From a checkpoint of a small mixture-of-experts model trained on Wikipedia: a sigmoid router, a shared expert of 256 neurons.
Below are experts of layer 4 (counted from 0) of a mixture-of-experts language model. Rows are named router (the router's row for the expert), up (a neuron's input weights, with its number), down (a neuron's output weights, with its number) and show model dimensions 0-79. Each number is 128 + 24 x the weight over its row's rms, rounded and kept within 0 to 255.
After each expert's rows: "gets" lists some tokens that make up at least twice as much of what it gets as of all text; "mostly gets" lists some tokens that are sent to it at least half of the time. This comes from a sample of Wikipedia text that the model never trained on. Tokens count by the router's weight.

# expert 11
router [110 121 109 105 151 131 141 134 130 134 117 129 137 139 147 116 142 140 128 120 139 112 138 165 138 139 149 134 116 142 105 158 112 151 102  71 142 149 136 139 155 105 128  92 101 118  98 141 114 139 130 150 150 122 127 122 109 113 135  85 134 145 125 101 131 132 123  77 141 142 140 129  90 157 114 109 123  99 156 103]
up1 [114 168 119 163 139 134  96 118 126 134 103 138 133 133  71 130  96 130 145 129 157 139 131  94  93 191 126 134 151 115 148 142 148 141 109 159 119  98 130 128 126  80 142 134 139 165 114 154  85 127 162 141 117 114 139 156 117  99 150 127 109 112 119 102  96 119 156 120 134 132 136 157  90 128 129 128 126  90 142 139]
down1 [137 147 104 164 103 153 169 135 110 114 124 154 112 116 130  96 171 127 140  98 150 121 103 164 145 108  88 161 139 141 136 159 124 102 153 100 158 141  90 150 104 176 113 120 133 132 166  87 104 141 133 112 142 124 124 155 144 151 113 139 135 121 112 153 107 152 144 133 184 126 152 185 137  94 147 134 114 143 142 107]
gets: ": ", "it", "0 ", "1 ", "at", "the "
mostly gets: "plat", "poin", "it", "star", "Sat", "resul"

# expert 7
router [131 124 108 120 138 145 117 128 124  98 111 153 101 123 122 154  95 108 136 148 109 145 141 113 133 114 138 105 113  93 124 151 114 125  81 140 172 136 156 136 141 107 144  75 103 132 142 144  86 163 131 102 121 131 148 149 138 129 140 147 144 131 119 121 124  86 108  63 179 110  96 154 122 116 106 149 134 112 176 123]
up1 [165 134 119 110 126  96 129 104 151 120 126 146  95 101  79 106 110 136 154 110 112 121 139 134 128 127 195 145 120 106 133 117 136  91  93 138 173 149 135 117 157 105 160 130 139 113 118 106  78 103 128 139 184 123  80 158 115 178 100 116 140 184 137 113 104  84 125 110 108 124 145 169 135 134  86 101 133 109 143 133]
down1 [170 106 148 143 117  90 130 123 133 108 140 139 109 110 148  86 160 138  98 113 145 115 153 134 159 120 105 121 167 128 101 137 139 162 118 180 137 120 126 171 128 133 122 145 144 147 159 127 160 150 116 173 110 140 124 112 102 132  87 138 103 119 105  94 158 114 187 158 139  98 116 100 108 179 134  68 117 120 112 144]
gets: "p", "b", "op", "fl", "fac", "tr"
mostly gets: "produc", "struc", "contr", "prof", "competi", "provid"

# expert 4
router [154  82 107 147 100 147 112 100 135 136 107 115 146 114 105 104 114 121 169 101 122 152 158 151 114 131 119 148 153 114 138 131 135 128  85 140 143 136 157 121 109 107 153  64 125 111  93 114  85 121 115 129 146 120 141 142 134 105 142 108 153 103 106  89 158 119 100 134 160 120 116 144 125 105 115 108 130 164 125 107]
up0 [136 119 123 129 142  84 188 129 154  95 138 112 177 128 172 187  75 151 145 138 155 110 116 136 101 120 125  87 123 125 145  95 122 110  94 129 185 178 146 135 149 130 157 125 118 112 136  93 141 158 138 142 148 121 119 138 103 134 133  77 108 121 116 130 134 109 126 108 133 113 136 144 152 139 102 137 161 147 109 124]
down0 [127 122 125 159 130 157 174  95 118 151 132 133 111 141 153 130 149 162 159 159 124 137 102 120 116 150 146 114 103 138 116 108 141 138  96 109 116  99 133 151 129 157 101 138  88 150 142 102 161  95 149 141 124 161 171 134 113 104 109 132 141 135  90 135 127 141 101 134 138 138 139  92 129  69 126 106 137 119 172 144]
gets: ", ", "that ", "which ", "where ", "when ", "while "
mostly gets: "when ", "that ", "where ", "because ", "until ", "before "

# expert 1
router [171 128 144 141 163 144 111 154 131  94  97 103 152 129 139 182 112 113 152  81 131 105 138 115 147 136 126 148 148 111 122 110  80 102 172 132 135 104 149 128 123 137 157 154 102 136 105 148  85 147  92 136 149 103 116 155 134  62 138 129 142 147 146  96 129 112 151  75 101 120 130 139 107 121  86 150 135 110 161 111]
up1 [128 129 153 118 178 118 198 142 158 121 108  86 157 149 117 107 103  89 124  73  89 124 133 124 120 131 103 151 115 100 137  82 135 111 124  80 143 103 140 116 103 130 118 131 111 120 137 153 125 149 115 127 128 132 152 126 162 157  62 119 120 138 146  97 117 118 138 148  95 126 141 150 131 127  85 126 161 144 161 123]
down1 [121 160 114 170 123 134 117 142 149 150 153 126 130 103 139 136 113 114 118 118 144 129 129 161 173 111 135 124  93 108 146 134 142 149 110 126 164 114  85  75 101 120 137 152  97 132 121 155 126 110 165  80 104 130 146 196 166 106 133 165 105 109 122 141 116 140  89 133 154 140 127 134 111 108 112 135 122 124 156 123]
gets: "re", "m", "w", "1 ", "6 ", "8 "
mostly gets: "cont", "000 ", "million ", "appro", "coll", "num"

# expert 24
router [145 100 121  70 133 139 146 116 135 160 109 140 134 159 137 119 114 175 147 144 164 170 146 158 123 168 138 136 167 109 150  87 103 168 169 143 160 128 163 112 131 158 114 126 178 126 109 147 113 147 112 103 199 144 120 124 117 115  99 132 131 162 112 104 137 139  86  91 138 110 161  70 112 165  63 157 145 117 106  89]
up0 [123  87 118 128 148 144 126 121 136 147 109 154 125 146  87 142  97 137 141 160 149 126 152 126 114 142 158 118 169 107 119 199 109 133 136 149 124 162 149 132 148  79 139 122 180  98 107 142 112 135  90 158 150  92 109 100  89 148  85 117 107 117 123 132 121 142 169 135 164 139 182 128 103 129 124 134 118 117 151  72]
down0 [107 139 135 163 166 116 181 138 122 119 141 118 143 118  96 137 109  89  91 149 151 140 153  90 104 104 106 162 145 139 128 127 142 127 118  90 121 124  92 148 114 135 106 113 141 147 133  80 130 130 138 121  73  95 178 147 116 134 146 132 107 172 123 125 114 155 106 172 104 131 128  89 103 137  90 119 136 115 116 104]
gets: "and ", "–", "-", "h", ".", "/ "
mostly gets: "Ah", "ö", "sq ", "è", "–", "ft "